{"moe_layers": [2, 3, 4, 5, 6, 7, 8, 9, 10, 11, 12, 13, 14, 15, 16, 17], "router_z_loss": 0.0001, "norm": "rmsnorm", "norm_eps": 1e-06, "init_std_o": 0.0771, "lr": 0.00307, "lr_mult_up": 0.935, "decay_shape": "sqrt", "seq_len": 256, "doc_mask": false}
Below are experts of layer 6 (counted from 0) of a mixture-of-experts language model. Rows are named router (the router's row for the expert), gate (a neuron's input weights, with its number), up (a neuron's input weights, with its number) and show model dimensions 0-127. Each number is 128 + 32 x the weight over its row's rms, rounded and kept within 0 to 255.
After each expert's rows: a language model's description of what the expert responds to; "comes after" lists some tokens at least twice as common just before its tokens as in all text. This comes from a sample of Wikipedia text that the model never trained on. Tokens count by the router's weight.

# expert 54
router [169 112 152 189  64 136 130  86  77 144 126 155 129 106 152  98 133 113 108 147 141 153  79 183 193 102  43  80 109 114 150 131 145 118 107 124 108 143  90 162  88 112 148 100 156 128 130 104 142 139 125 148 144 138 102 104 153 217 159 114 135  66 173 192 149 132 113 114 130 124 163 134 114 155 101 126 169 121 124 137 126 168 162 160 198 182 109 133  49 150  99 135 110 107 150 146 112 167 100 127 140 192 171 134 131 172 108 119  94  89 126 120  73 202 145 148 178 121 122 144 126  77 136 125  95 161 159 169]
gate1 [167  97 103  73 125 124 150  73 133  91 115 116 175 149 137 126 184 112  76 135 113 123 102  72 154 129  94  72 136 125 117 149 112 121 191 143  94 117 117 191 117 158 177 105 132  75 112  94  78  96 108 182 143 187 122 135 119 102 148 148  90  87 153 141  93 154 141 117 137 113 125 144 130 128 167 158 181 132 140  42 145 107 115 136 172 135 169 126 136 132 134 111  48 122 116 118  72 134 110 205 197 156 124 124 105  79  99  69 112 153 131 146 155 171 158  89 135 126 115  91 169 130 144 135  83  85 184 149]
up1 [127 115 133 105 182 135 166  18 156 176  96  89 180  82 149  92 121 154 103 170 152 127 127 125 158  97 163 111  62 109 151 121 120 162 141 136 134 193 181 131 121 136  91 103 161 145 133  98 151 141 139 128 154 145  82  68 129 117 155 112 170 110 146 122  73 152 142  78 180 140 124 107 140 160 105 141 122 114  98 103 115 117 125 142 136 126  87 110 171 116 193 172 172 149 125 169  81 132 182 138 130 140 153 129 129  47 140 106 173 145 135 158 106 196 152 193 205 103  99 130 148 142 166 125 113 109 108 129]
Words starting subordinate or new clauses: that, which, who, he, it, they, had, has, often after a comma or reporting verb.
comes after: ",", ".", " that", " where", " but", " and"

# expert 37
router [125 113  90 176 115  88 140 126 128 144 135 143 140 126 112 102  71  95  81 135 138 159 114 137 125 106  60  85 112 113 141 158 146 121  77  97  97 128  72 185  83 105 157  79 176 108 113 145 102 107 105 109 109 110 130 117 145 173 143 118 155 117 164 176 215 121  88 115  60 154 171 123 159 141 117  87 106 128 124 158  86 121 139 143 142 145 119 193  98  84 171 140 156 150 206 119 102 179 128 131 173 141 157  98 131 145  92 112  78 126 121  65 107 143 129 136 185  94 167 169 151  66 135  95 126 177 196 154]
gate1 [ 95 145 150 113  90 100 101 127 115 163  99 110 175 130 130  60  88 140 168  98 110 145 138  97 193 142  91 122  70  79  87 125 148 129 141 108 155 108 138 144 142 176 118 141 160 158 159 185 185  89  72  87  60 154 134 160 202 198 126 113 117 103 103 126 103 100  80 114  67  94 148 122 125 120 125 120 115 149 103 127  78  70 120  82 124 184 147  88 152 158  79 112 142 148 101 137 134  85 144 124 137 132 144 139  94 144 134 138 149  66 151 165 160 138 188 120  86 141  62 149 162 153 156 133 174  83 137 120]
up1 [121 142 154 154 122  87 124 133 128 187 109  70 169 123 139  87 109 123 150  98 112 125 125  72 138 143  98  97 102 103  78  75 131 109 100 117 135 122 146 143 125 122 119 143 109 137 111 175 168 112 116  59  69 140 151 139 157 218 136 137  79  73 125 112 157 106  48 145 117 135 169 108 154 135  90 111 111 141  88 155 102  52  90  99 105 218 172 137 147 123  99 127 134 151 119 111 103 123 124 171 151  97 162 121 107  87 109 166 149 124 146 144 170  96 172 189 112 105  75 169 191 165 177 114 184 127 120 140]
Standalone numbers, often after a pipe, colon or parenthesis in tables, stats and coordinates, such as 7, 15, 50 in 50°24′N, 3 in 3:50.
comes after: " |", "|", ";", ":", " (", "N"

# expert 57
router [123  50 129 178 106 102 122 117 182 157 145 149  87  74 134 106  88 115  75 189 152 156 122 164 125 134  98  67 119 117 119 168 131 106 116  59 108 117 131 172 138 100 157  81 154  98  88 140  68 156  97 131 148 120 105 135 126 149 189  50 104  91 115 170 173 178  75 161 128 135 133 119 124 141 108 103 126 191 161 171  91 181 139 130 181 155 113 131  82 102 134 155 113 175 144 166 123 198  91 136 144 159 147 153 149 148  97 139 142 122 110  66 105 156 138 139 169  98  96 138 168 114 144  73 121 137 118 105]
gate1 [155 113 184  90  91 135 137 120 135 100  92 154 141 119 123 113 141 109 138 150 103 115 120 150 129  83 137 126 122  63  87 156 140 128 160 131 137 186 170 103 144 143 155 129 147 106 137 133  70 176 140 134  92  87 150  89 186 152 103  59 173 144 112 135  59 176 138 123  45 146 171 150 120 139  86 184 157  77 168 147 117 133 110 151 151 111 122 138 175  95 199 191 125 117 116 155 163  76 142 148  76 142 117 126 212 130  64 121 119 125 146 151  86 126 125 134 117 159  73  82 111 116 109  65 148 161 104 142]
up1 [106 172 136 115  55 138 179 139 196  51 119 159 142 105 135 134 133 129 185 115 154 128 130 105 128 100 186 131 178 138  88 157 121 146 143 132 112 193 120 167 143 182 129  89 103 110 107 155 112 131 125 115 120 122 128 121 143 169 158 108 130 177 117 120  98 198 123 187 155 190 148 149 131 108  82 151 104  83 135 151 127 130 155 194 137 159 195 161 143 145 195 100 105 121 119  80 142 156 110 167 106 121 142 176  37 138  90  98  55 132 181 138 104  87 141 126 144 151 133 121 106 146 103 169 159 143 114 123]
First letter or two of a word after a hyphen, quote, pipe or line break: ho in hip-hop, L in London, w in www, Ho.
comes after: "-", " (", " \"", "\n\n", "=", "/"

# expert 5
router [127  78  69 151  99  83 179 111 139 150 166 158 113 142 108 130  83 146  95 175 155 175  78 158 164 121  97  85 118 134 141 154 160 109 113 101  62 111  35 144 100 131 128  83 158 133 126 128 103  97  88 133 142  99 128 136 144 160 114 113 171 112 160 171 181 164 107 130 162 131 192 132  96 146 139  73 105 103 129 138 116 154 147 140 159 128 162 199  80 120 110 142 106 190 188 159 161 169 136 117 171 144 159 102 167 149 127 120 125  96 137  74 100 182 210 136 181  82 144 163 146 129 123 141 108 151 148 118]
gate0 [ 98 165  55 123 124 131 136 131 164  95 131 120  52 101 119 139 127 152 151 142 151 143 198 154 123 160 131  81 162  73 143 103 100 114 151  67 117 133 131 104 171 132  98 121 167 156  75 101 177 136 136  59 103  99 115  88 115 125 152 144 127 101  73 164 139 109 113  96 141 139 128 112 121 110 177 129 152 133 160 128 123 159 142 140 138 109 129 167 140 109 119 229 155 133 155 165 113 161 145 135 179 157 179 128 120 138 142 154 155  83 143 103 130 179  96 134  51 110  58 120 132 174 156 184  98  56 125  64]
up0 [114 120 181 100 128  54  83  77 123 139 120  87 183 121 136  95 156  91 141 141  73 116 121  95 121  68 164 180 133 132 149 180 119 121 120 110  80  88 142 126 105 133 163 141 121  97 162 136  69 139 135 120 202 116  78 126 140 150 137 155 125 139 105  88 128 142 154 135 159  92  65  95 237 156 102 213 153 142 101  88 129 120 146 115 127  96 129 108 126 135 130  84 160 154 135 113 110 117  80  62 109 153  62 154 107 111 123 106 128 106 110 128 121 130 131 146 124 185 169 130  69 126  97  72  96 159 106 157]
Four-digit years and their halves after dashes, commas, "in" or "19", in date ranges, tables and lists, e.g. 1972, 2019, 1877–78.
comes after: "–", ",", " (", "19", " in", " 18"

# expert 63
router [160  90 132 164 115 131 142  92 118 144 185 168 118 106 146  47 107  83  99 126 159 152 124 167 162 172 115  77 109  80 104 118 110  97 116  90  89 102 103 138  97  74 189 105 161 111  99 167  62 132 103  95 145  88 124 106 100 146 109  53 129  92 159 161 145 121  68 113  80 200 152 154  99 131 125  90 175 149  94 178  75 148 150 108 138 119  93 130 107 155 165 159 141 103 168 170 116 166 133 126 156 167 149 111 159 154 113 106 116 119 121  85  93 154 176 119 169  85 148 144 170 102 138  82 138 134 191 134]
gate0 [174 158 148 129 131 147 144 109 109  97  84 187 164 131 131 137 166 102  90 110 116 140 169 114 146  77 157 154  72 125 151 179 119 118 145 172  74 176 122 127 107  69  76 116 145  92 144 122 163 122  83 101 147 159 125 128 115 116 124 119 110 124 126 128 126 143  88  94 118 136 150 183 104 127 108 173 134 114  79 175 101 138 166 143 127 112 133 113  47 149 148 101  97 138 167 193  82 100 185 150 176  75 179 107 119 198 102 164  63 132 101 123 161  91 115 134 115 125  43  91 182 180 139 137 165 150 158 134]
up0 [165 157  88  37  98 139 122 105 156 103 115 156 123 115  76 143 152 127 113 123 141 147 178  94 120 112 109 101 105 139 160  94 123 141 144 142 118  40 120 168  83  50 126 118 157 121 147  88 179  88 134 193 120 163 152 119  98 112 126 177  93  61 124 135  58 147 149  55  92 191 117 133 130 125 195 155 128 127 108 125 176 175 112  95 102 135 196  93 135  87 161 108 132  99 144 142  67 175 171 152 149 158 132 137 101 128 129 122  84 122 138 104 157 139 127  96 155  70 108 126 161 129  97 110 128 131 146 105]
Articles and determiners opening a noun phrase after a verb or preposition: a, the, an, one, another, small.
comes after: " of", " in", " is", " as", " to", " with"

# expert 18
router [140 127  96 129  65  95 149  92  94 141 148 152  91 139 141  88  98 139 121 119 162 164 104 202 131 123  79  42  97  91 165 173 130  92  96 121  80 140 107 200 112  65 159  84 140 166 143 159  57 165 102 111 116 101 130 128 153 194 148  93 169 101 167 151 126 187 106 156 145 166 196 103 143 194 115 124 151 107 112 125  70 147 146 114 151 168 120 141 112  93 168 113  69 149 148 153 154 128 106 143 147 166 149 143 145 126 110 112 123 140 139  81 128 119 137 142 154 119 182 159 172 106 103  85 108 134 175 146]
gate1 [139 144 135 150 125 110 168 136 182 144 146  75 154 106 101 118 207 151 109 126 137 163 114 174  85 135 143 168  91 158 163 145  98 129 169  91 145 131 137 107  88 109 173 144 125 162 154 192 123 109  90 130  56 149 127 137 213 179 111 130 177  94 100 147 113 113 126 152 139 154 159  74 148 118  99 137  49 108 107 157 125 154 119 157 183 105 117 101 120 124 141 137  99  21 128 130  75 147 109 155 145 141  63 159 133  96 109 150 109 102 147 168 127 113 126 159  79  74 150 163 116 147 136  99  53 122 154 123]
up1 [106 136 149 107 105 111 122 185 128 139 164 111 130 106 140 103 143 148 118  91 134 145 128 183 127 142 130 155 159 131 100 111 112 179 109 173 128 126 206 100 104 162  71 142 132 127 124 133 138  95 128 146  66 131  52 223 130  81 100 154 114 128 160 142 130  96  92  81 101 214 143 154 124  84 136 114 157 166 117 135 186 138 136 160  49  99 138 120 124 154 193  55 130 126 136  92  96  84  55 145 107 151 110 125  88 106  85 168 183 130 134 123 135 133 169 162 161 149 102 117 110 103 168 144  98 132 100  90]
Paragraph breaks and = signs around wiki section headings, plus heading words like History, Background, Website, and taxobox terms Insecta, Arthropoda.
comes after: "=", "\n\n", ".", " =", ")", "See"

# expert 56
router [150 107 112 179 121  90 113 116 161 171 133 174 135 108 135  93 113  95 106 162 201 156  98 141 185 162  85 134 112  69 154 123 142 111  57 127  87 161  88 195  65  78 124  84 138 117 109 170 111 156 114 125 146 122 130  70 102 145 217  97 164 106 150 175 178 175 118 121 150 163 151 176 131 137 110 131 128 141 126 142 141 156 138 141 172 127 160 165 113 153 177 117  95 120 175 176 190 137 110 131 166 118 116  87 164 164  89 143 147 125 101 105 106 117 124 120  92  79  98 153 170  95 107 110  91 184 155 148]
gate1 [209 165 165 142 139  91 104 112 138 156  89 155 121  82 123 134 119 179 141 183  90 133 110 147 208  77 175 148 155  87 149 120 141 132  97 122 101 188  87 150 129 104 134 143 140 109 156 129 152 152  98 142 116 119 100 153 138 133 124 122 158 146 136 130 216 119  79 157 138 166 146  87 140 134 101  92 115  49 193 121  95 153 127 127 153  64  43 111 165 104 133  94 124 103 136 192 162  85 165 127 172 153 117 126 173 181 140 124 137 159 152 100 152 131 104 112 120 139  82 117 149 125 137 156 103 164 125 201]
up1 [167  71 118 155  86 147 164 150 141  63 105 110 188 104 127 144 158 126  91 109 169 123 136 127 161 111 164 107 149 124 121  91 154 116 117 116 175  66  90  80  71 110  64  97 114 137 144 165 156 124 125 148 121 130 156  86  86 118 137 172  98 116  99 160 180 130 133 144 114 180 112  99  84 163 113  96 173 135 176 122 107 166  70 150 107  96 150 120 148 195 112 168  94 140 166 126 132 102 217 120 148 179 150  82 141 147 124 208 165 126 157 114 138  76 162 183 106 127  99  69 166 123 116 126 123 136 118 143]
Short word-start pieces and following inner pieces of common words, such as p, t, gl-ac-iers, cor-relation, car-bon-ate.
comes after: " the", " a", " and", " to", " cor", " is"

# expert 0
router [127 124  63 163  60 108 142 148 114 144 150 168 158  66 149 111  81  75 104 123 162 160 117 139 168 120  84 140  70 110 107 129 134  49 117 133  85 104 100 189 107 141 155  94 146 122  96 109  96 107 107 130 164  93 113 130 144 182 165  97 116  93 153 147 129 196  99 139  44 118 152 116 123 125 132  93 105 116 137 141  82 123 160  81 178 158 125 152 108 121 157 127  87 135 142 128 136 165  84 102 204 154 138 110 152 158 143 142 147 114 118 114  78 160 184 127 175  90 119 199 150  95 148  97 101 179 157  86]
gate1 [102  54  72 167  96  61 150 154  99 142 150 101 120  75 121 134 180 138 121 152 119 124 181 160 131 141 105 141 130  91  87  86 192  38 124 147  95  96 117 128 101 116 183 142 148 184  92 135 109 158 133 152  93 110 154 121  71 152  99 167 158 143 134 131 104 148 107 102  94  69 100 102  59 132 129 134 105 125  96 102  60 163 142  92 149 105 156  92 154 138 132  76 114  83 112 130  77 127 136 129 148 148 166 133 135 109  95 125  99 152  80 122 130 182 135 124  96 142 130 133 160 144  72 124 201 114 192 144]
up1 [148 136 115  99 100  68 166 132 104  97 116 163 116 163 150  87  50 118 127 150 138 105 135 125 111 153  74 129 145 110 154 100  97  95 166 146  85  91 143 136 130 140 140 168 108  88 121 134 130 164 122 210  66 155 162  82  95 130 112 113  88 134 204 177 147 111 152 146  62 133 122 146 103 126 113 140 168  54 127 137 155 193 153 152 166 105 111 136 161 103 131  81 139 119 104 162 124 145  76 115 122 159 110  78 114 126 142 189 172 131 110 133 126 167 175 115 153 173  84 108 193  82  95 162 110 134  99 194]
Conjunctions joining names or phrases, mostly and, also or, &, but, plus French/German articles des, la, der in proper names.
comes after: ",", "s", " well", "\"", "es", "e"

# expert 30
router [117 128  91 164 129 102 116  89 120 159 175 158 140 138 138  66  68 130 139 116 162 186 100 160 134 125 102 119  75  86 132 176 134 107  55  68 109 129 129 176  73 137 129  77 141 114 110 127 124 141  97 133 129 128 131 113 132 131 155 124 136  98 176 173 194 136  99 157 127 143 153 175 130 164 145 108 152  92 123 167  91 171 147 143 147 142 154 170  82 102 153 138 110 107 171 175 107 152 116 129 139 154 227 110 191 154 169 117 119  91 104 101 102 183 124 136 158  58 174 134 147 108 142  92  66 109 195 134]
gate1 [ 97 154  79 165 103  89  82 222 124 117  88 138  90 209 145  96 107  90 134 136 121 144 151 102 208 140 144 164 123 111 221 183 124 118 124  98 124  83  98 125  76 151 140 104 150 133  96 165 118 133 120 143 143 118 140 114 148 120 182 170 142 137 125 130 150 128 167 123 155  89 116 151  86 117 142 217 118 145 145 150 142 159 141 103 102  98 145 149  59 132 127 132 129 151 153 203 139 113 108 136 127 123 100 205 182 143 128 105 117 168 138 131 126 174 128 132 105 130 166  72 158  85 153  96 120 127  91 176]
up1 [139  76 164  92 110 179 161  69 140 148 133 121 143 118 131  83 144 133 109 111 144 110 116 144  30  74 155 100 142 102  85 128 146 121 157 143 150 169 176 166 161 144 118 163 101 144 150 101 103 125 130 110 143 129  88 120 137 111  69  67  94 125  99 130  41 145 111 117 105 155 147  89 126 156 160 100 136 101 107 154 150  75 134 111 188  69 126 137 144 137 132 151  76 124 141  69 109 112 104 162 142 101 176  83 120 152 243 121 151 136  84 117  67 142 156 155 148 105  92  99 150 126 126 133 123  92 140  73]
Digits and percent signs in statistics, tables, scores and infobox figures, e.g. population totals, 3/5 ratings, 0.20%, plus age and ft.
comes after: "–", ".", " |", "°", " (", "{"

# expert 46
router [145  70 120 147 107 130 130 114 111 115 144 155 133 143 135 127  99 102  93 107 151 147  37 160 152 121  95 106 133  74 118 166 117  51 101 101 109 139  97 151 126  81 142  71 204 121 128 134  79 129 104  87 132 105 125 129 136 219 134  94 139  91 181 151 152 117 137 161  90 167 154 127 121 168 147  95 148 161 128 148 142 174 188 101 147 125 121 157 113  84 141 128  96 132 177 138 180 178  96 158 170 152 173 115 163 155 128  66 137 140  90  66 106 152 201 150 172  79 117 139 136 128  88  85 131 147 168 139]
gate1 [106  93 126  83 103 127 132 158 149 161 161 139 129  81 145 167 129 108 143  99 126 137 126 145  96 112  85  94 144  93  79 188 123 164  99  83  73 127 110 119 117 167 107 152 169  46  99 174 126 156 130  97 134 175  81 143 125 159 130 129 207 143  60 133 101 176 142 136  74 125 117 102 113 128 165  91 111 166  97  96 143 115 123 154 121 139 106 150  92 162 116 119  64 179  82 119 200 109 135 164 179 135 157 158 120 152 151  93 160 159  94 129  66 123 119 104 149  72 118  87  88 160 151 142  98  75 189 144]
up1 [185 141 121 172 104 133 132 148 112 107  87 141 147 182 176 108 110 177  92 146 142 102 170 118 169 138 132 148 100 110 180  89  90  86 152 146 159 172 154 119 149 140 174 125  67 176 132  81 135 136 147 177 139 130 142 104 131  94 162 143  57 117 187 141 168 115 122 146 209 129 152 165 146 139  74 116 101 105 173 172 125 123 154  90 151 128 140 134 132 111 128 113 204  61 148 134  73 128 150 127 110 132 111 100 123 146 146 180 135 131 123 131 147  98 113 153  65 162 110 194 185 108  81  98 123 204 100 153]
The word the or The, especially starting a paragraph or after a preposition, plus determiners such as this, each, entire, whole.
comes after: " of", " in", ".", " to", " on", " for"

# expert 38
router [146 102 132 127 117  96 113 135 135 168 127 138 139  67 174 100  92 118 102 130 132 148  89 189 166 105 114 144 116  70 119 134 141  83  92  75 102 129 103 148 103 106 113 109 191 133 152 157  70 160  94 166 112 111  82 119 203 171 118 143  88 102 161 154 119 138  83 141  94 184 190 173 109 175 144  64 107  90 115 123 115 169 118 107 180 118 126 177 118  97 195 115 131 111 168 166 175 142  82 151 156 158 137  81 199 148 134 109 106 123  96 113 102 188 148 132 157  96 173 106 100 130 118 103  93 159 152 168]
gate0 [151  82 119 100 122 118  92 171 132 144 117  97 151  84 140 162 151 167 136 170 136 141 147  77 101 174 149 126 113 137 127 119 150 156 103 129  87 119 126 175 153 114 141 146 117  99 119 177 161 149 132  81 119 191 112  82 154 230 159 151 125 103 133 115 141  70  77 103 148  90  99 112 163 137 148 146 172 164 119  98 114 122 169 172 167 166 195 167 151  93  75 166  91 116 134 153 187 111 122  99 129  92  80 100  98 155 154 147 102  52 119 149 140  85 132 153 148 120 116  64 136 101 111 110 222 107 128 154]
up0 [107  98 100  87  93 118 103 147 142 209 148 142 139 145 176  96 105 156 144 130 137 134 147  85 145 127 101  97  84 148 101 111  94  93 157 104 120 133 149 107 170 116  70 141 141 179 102 105 137 125 124 132 158  68 147 111 114 156 171  84 119 175 148  97 119 129 158 200 104 139 157 112  92 103 130 167 140  94 154 140  94 130 112 156 148  96  88 111 113  72  71 154 115 146  69 124 132 106 100  86 231 111 148  77 158  97 156 149 218 123 106 114 121 179 119  84 112 110  70 138  94 139 136  90 156 122  55 107]
Prepositions introducing place or time phrases, such as in, on, at, from and during, as in born in 1895, located in.
comes after: ".", "ed", "s", "\n\n", " located", " University"

# expert 8
router [143 106 114 168  88 136 173 101 133 151 150 156 129 164 125  75  74  83  54 155 146 147 122 149 124 115  75  81  74 119 136 194 131  98  73 134  96 124  95 165 108 118 112 112 160 118 120 122  98 145 103 122 119  87  84 116 160 160 150 128 147 101 171 163 133 179  90  87 138 164 163 112  87 157 128 105 111 142  86 198  91 170 155 146 164 135 105 133  75  91 161 149 110 120 131 175 157 176 164 132 158 171 151 127 215 149 135 124  98  96 112  87  80 144 130 190 138  76 125 171 148  78 118 111  75 156 143 118]
gate1 [142 134 159 121 140 101 117 149 144  93 159 141 114 171 128  84 145 163 180 142 145 174 129 160 188 115  58 113  65 108 187 154 129 153 121 109 140 200 109 104  92 111 161  90 134 161  72  86 204 154 107 167 146 150 113 137 138  97 100 169 126 119 159 172 135 159  82 128 150 145 138 159  44 126 188 132 150 170 123 161 140 138 149 156 146 124 178 121  98 197 117 141 114 136 128 114 104 172 155  65 171  91 127 159 139 157  73 123 146  78 108 113 118 159 155 136 190  99 148 135  97 181 135 139 134  88 146  93]
up1 [132  74 120 125 128 123 134 161 172 148 100  62  90 149 170  59 166 110 182 139 139 135 133 103 145  79 134  75 126 140 162 101 137 117 123 141 144 147 121 149 132 123 186  93 109 147  78 119 155 155 109 153  59 177 168 154  98 131 110 154 181 102  94 162 100 104 125 185 154 111  90 132  83 120 143 113  82 165 140 162 105 101 127 139 121 181 138  99 144 187  90 159 138 163 132 107  64 186 174 104 144 125 110 117  82 133 130 168 163  92 144 126  45 179  72 124 143  92  78 123 170 138 107  89 176 129 150 157]
Full stops ending sentences in prose, plus paragraph breaks, question marks, exclamation marks and closing quotes.
comes after: ".", "s", "\"", ")", " season", " time"

# expert 26
router [107 103 140 166 110  77 140 127 115 156 155 150 101 171 156 105  51 117 117 136 153 161  93 160 143 145 133  55 109  72 143 166 205  74 138 136  96  91 111 134  99  90 191  93 172 124 132  86 142  84  99  92 149  79  86 142 150 149 154 125 145  61 161 180 134 180  83 133 109 179 160 112 132 190 134  92 138 117  88 108  82 185 125 122 133 117  95 131 102 125 159 132 103 115 160 148 105 151 109 147 127 149 168 161 124 154 125  61  71 104  99  83 116 141 152 180 137  98 131 168 129 125 170  98 135 115 180 119]
gate0 [136  96 160 116 170  98 142 107 134 137 166 143  88 159 109 102  90 105 146  60  75 169 143 138 192 113 160  93  64 113 186 169 125 111 119 111 135  63 123 139 164  80  80  96 183 124 141  72 148  94 103 115 181 114 124 175 152 112 181 156 113 146 100 143 112 132 108 110  72 191 113 113 157 113  77 139 176 124 117 103 132 164  98  88 136 116  97 144 122 143 119 196 154 121 158 134 159  96  94 122  84  92 107 158 130 113 105  73 108 115 135 102 161 144 159 224 127 117 160 192 126 108 176 117 114 122 152 119]
up0 [151 165  84 107 106 175  96 133 127 144 142 109 137 113 132 114 183 150 128 165 117  97 142 103  72 134 115 157 167 109 123 118 101 206 171 104 109 196 116 126 106 143 149 174  98 180 153 226  64 144 153 154 109 140  95  91 196 146 110  94 124 145 102 112 157 136 155 114 150 111 144 141  59 114 146 106 149 161 166 170 156  88 166 188 118 160 158 163 153 126 104  67 146 171 113  89 119 158 138 181 128 137 135 121 146 135  93 202 132 151 143 131 140 140 119 134 151 163 114  58 109 115  95 205 120 157 115 127]
Nouns and adjectives about careers, politics and institutions in biographies, such as professional, Party, election, University, college, manager.
comes after: " the", " a", "|", " his", " and", " National"

# expert 14
router [159  92 123 208 106  82 126 104 180 146 142 153  91 106 153  97  78  67 115 159 187 152  93 128 144 145 121 140 105 114 145 140 133 133  96 123  81 161  87 184 136  97 137  99 168 144 153 168  84 101 129  99 121  91 133  87 141 153 134 124 148  68 152 184 149 118  79 112 120 146 148 135 120 187 170  83 151  97 108 146 119 185 134 105 210 150  83 136 110 100 136 150 117 145 145 117 173 175 121  99 127 159 179 122 153 113 110  69 143  82 134 123 118 130 162 162 195 120 132 178 158 103 106 146  96 141 222 125]
gate1 [172 142 168 155 116 110 122 122 156 121 156 138 182 117 135 127 114  50 142  57  81 140 139 140 128 159 184 150 110 114  72 131 130 149 133  88 125 155 120 208 111 151 106 120 132 112 109 142  75  91 161  84 191 137 113  83 155 167 180  94 120  92  97 131 106 133 102 142 164  60  44  94 122 112 151 112 112 142 102 116  37 170  85 124 131 139 118  86  91 107 157 105 115 135 125 111 140 111  67 171 123  88 129 116 117 129 123 129  81  80 146 125 172 136 115 110 108 162 185 143 131 105 150 100 157 102  89  59]
up1 [ 97 113  57 143 108  80  27  95 123 108  96 158  58 102  70 136 127 146 125 180 141 128 106 127 132 144  81 110 123 120 177 153 117 144 136 162 134 137 131 184  99  75  98 163 137 169  98 132 163 148 111 129 115 119 115 120 139 150 104 134 187 124 196 139 146 119 202 110 101 124 175 145 137 160 116 107 174  71 138 143 125 141 147  59 121  94 112 128 184 152 129 157 113 122 109 166 115 169 178  95 147 200 144 125 143 111 127  53 149 165  83 137 101 145  96  73 132 142 118 161  99 149 118 130 120 121 149 197]
Line breaks between table rows and list items, opening quotation marks before quoted speech, and word-initial re- pieces.
comes after: " |", ")", "|", ".", "=", " information"

# expert 45
router [155 144  68 154 141  98 124  76 196 171 154 157 151  89 140  73 123 108  84 122 128 153  90 127 144 101 123  93 123  90 153 176 121  91  89 111 111  87 141 161  96  50 170 108 150 114 134 136 118  68 102 131 117 114 138 105 150 158 107  72 141  93 133 159 152 152 130 174 163 179 164 137 144 177 176  77 111 137 122 117  78 149 162  93 176 161  78 174 158 141 161 109 149 162 182 140 147 144 139  99 148 139 158  95 150 136 124 110 154  90  94 100  73 152 104 213 128  90 136 148 200 100 117 140 151 109 166 144]
gate1 [164 135  43  94 124 101 115 111 173 160 114 108 161 110 161 110 136 142 142 137 116 166 103 124  85  29  98 145 132  77 174 157 130  81 130  80 114 100 143 172 126 114 144 147 126 144 119 105 113 197 146 139  85  89 128 122 206 117 145  95 136 144 124 113 159 107 142 175 159  96 159 122 156 164 167 124  91  83 152 113  90 139 111 122 115 114 108 203 100 113 162 171 128 149 154 115 154 137 125 102  94 140 201  97  80 150  99 135 147  92 125 103  52 153 107 182 151 113  71 178 171 122 142 121 149  79  85 126]
up1 [121 123  55 158 202  93  87  78 149 133 137  95 161 114 139 163 160 106 160 148  80 140  99 127 100  88 109 112 110  63 138 180 101 139 141 137 122  65 145 153 129  68 162 118 164 116 150 148 123 159  89 138  51  78 129 114 139 123 120  92 179 110 150 119 144 102  98 138 111 104 124 104 138 136 197 128  79  90 168 148  54 142 155 135 129 155 109 143 109 174 155 108 125 182 123 129 185 139 128 113 102 130 167 121 109 108 141 156 154 163 144 120  57 147  86 137 133 104 111 175 173 114 133 116 120  18 142 136]
The preposition by naming creators (score is by, libretto was by), plus empty table cells, score numbers and short pieces like Al.
comes after: " |", "-", " Succeeded", " Preceded", "ed", " According"

# expert 22
router [157  74  78 140  95 103  99  75 129 144 184 185 121 102 130  66 101 129  98 164 132 143  96 111 198 142 106 113 132  87 184 135 131  58 120 129 119  96  94 167  98 106 132 105 164 153 139 118 100 105  69 127  94  87  99 128 116 169 147  86 134 115 182 169 148 160  90 128 147 152 173 147 121 164  92  87 161 138 127 142  92 161 166 107 162 115 119 135 118  93 138 111  91 133 134 135 168 175 115 116 154 195 143 120 170 209 148 124  93  99  78 115  80 187 180 137 151  85 142 130 126  61 100 108 100 156 140 108]
gate1 [126  84 131 128 155 131 162 114 174 115  92 101 176 112 133 172 169 156 180 167 148 137 106 104 132 141 117 128 109  97  81  92 113 103 182 154 151 128 108 123 162 134  88 166 139 135 105 125 119 148 113 116 171  93 111 190 124 124 135 130  97 129 123 116 122 173 139 160 156 136 165 102  44 191 133 125 148 162  67 154 111 132 126 142 177 157 100 119 127  83 119 181 162 106 139 109 114 169 149  72 140 111 129 161 107 193 175  93 170  10 134 146  73  97 168 123 112 161 124 126 130 150 111  97  84 172 174  60]
up1 [ 85 139 100 118 159  82 120 151 140 125  63  60 208 134 124 176 152 169 142 138 128 146 145  89 144 174 100  92  97 126 114 100 143  92 146 133 181 120 119 151 144 108  95 184 101 157 109 119 138 158 134 110 144 123 147 165  98 171  63 152 111 152 119 141 151 123  97 207 175 151 158  97  50 163 137  95 143 103  69 176  97 123 117 177 139 156 101 135 162  80  55 144 116 156 134 171 128 148 101 113 126 101 134 164 130 225 160 123 161  82 131 154  74 125 143 111 114 132 112 154 108  88 119 107 132 144 141  89]
Mostly the pipe opening a new table row after a line break, plus sentence-opening The, It, and linking words like since, where, called.
comes after: "\n", "  ", "-", " known", " for", "9"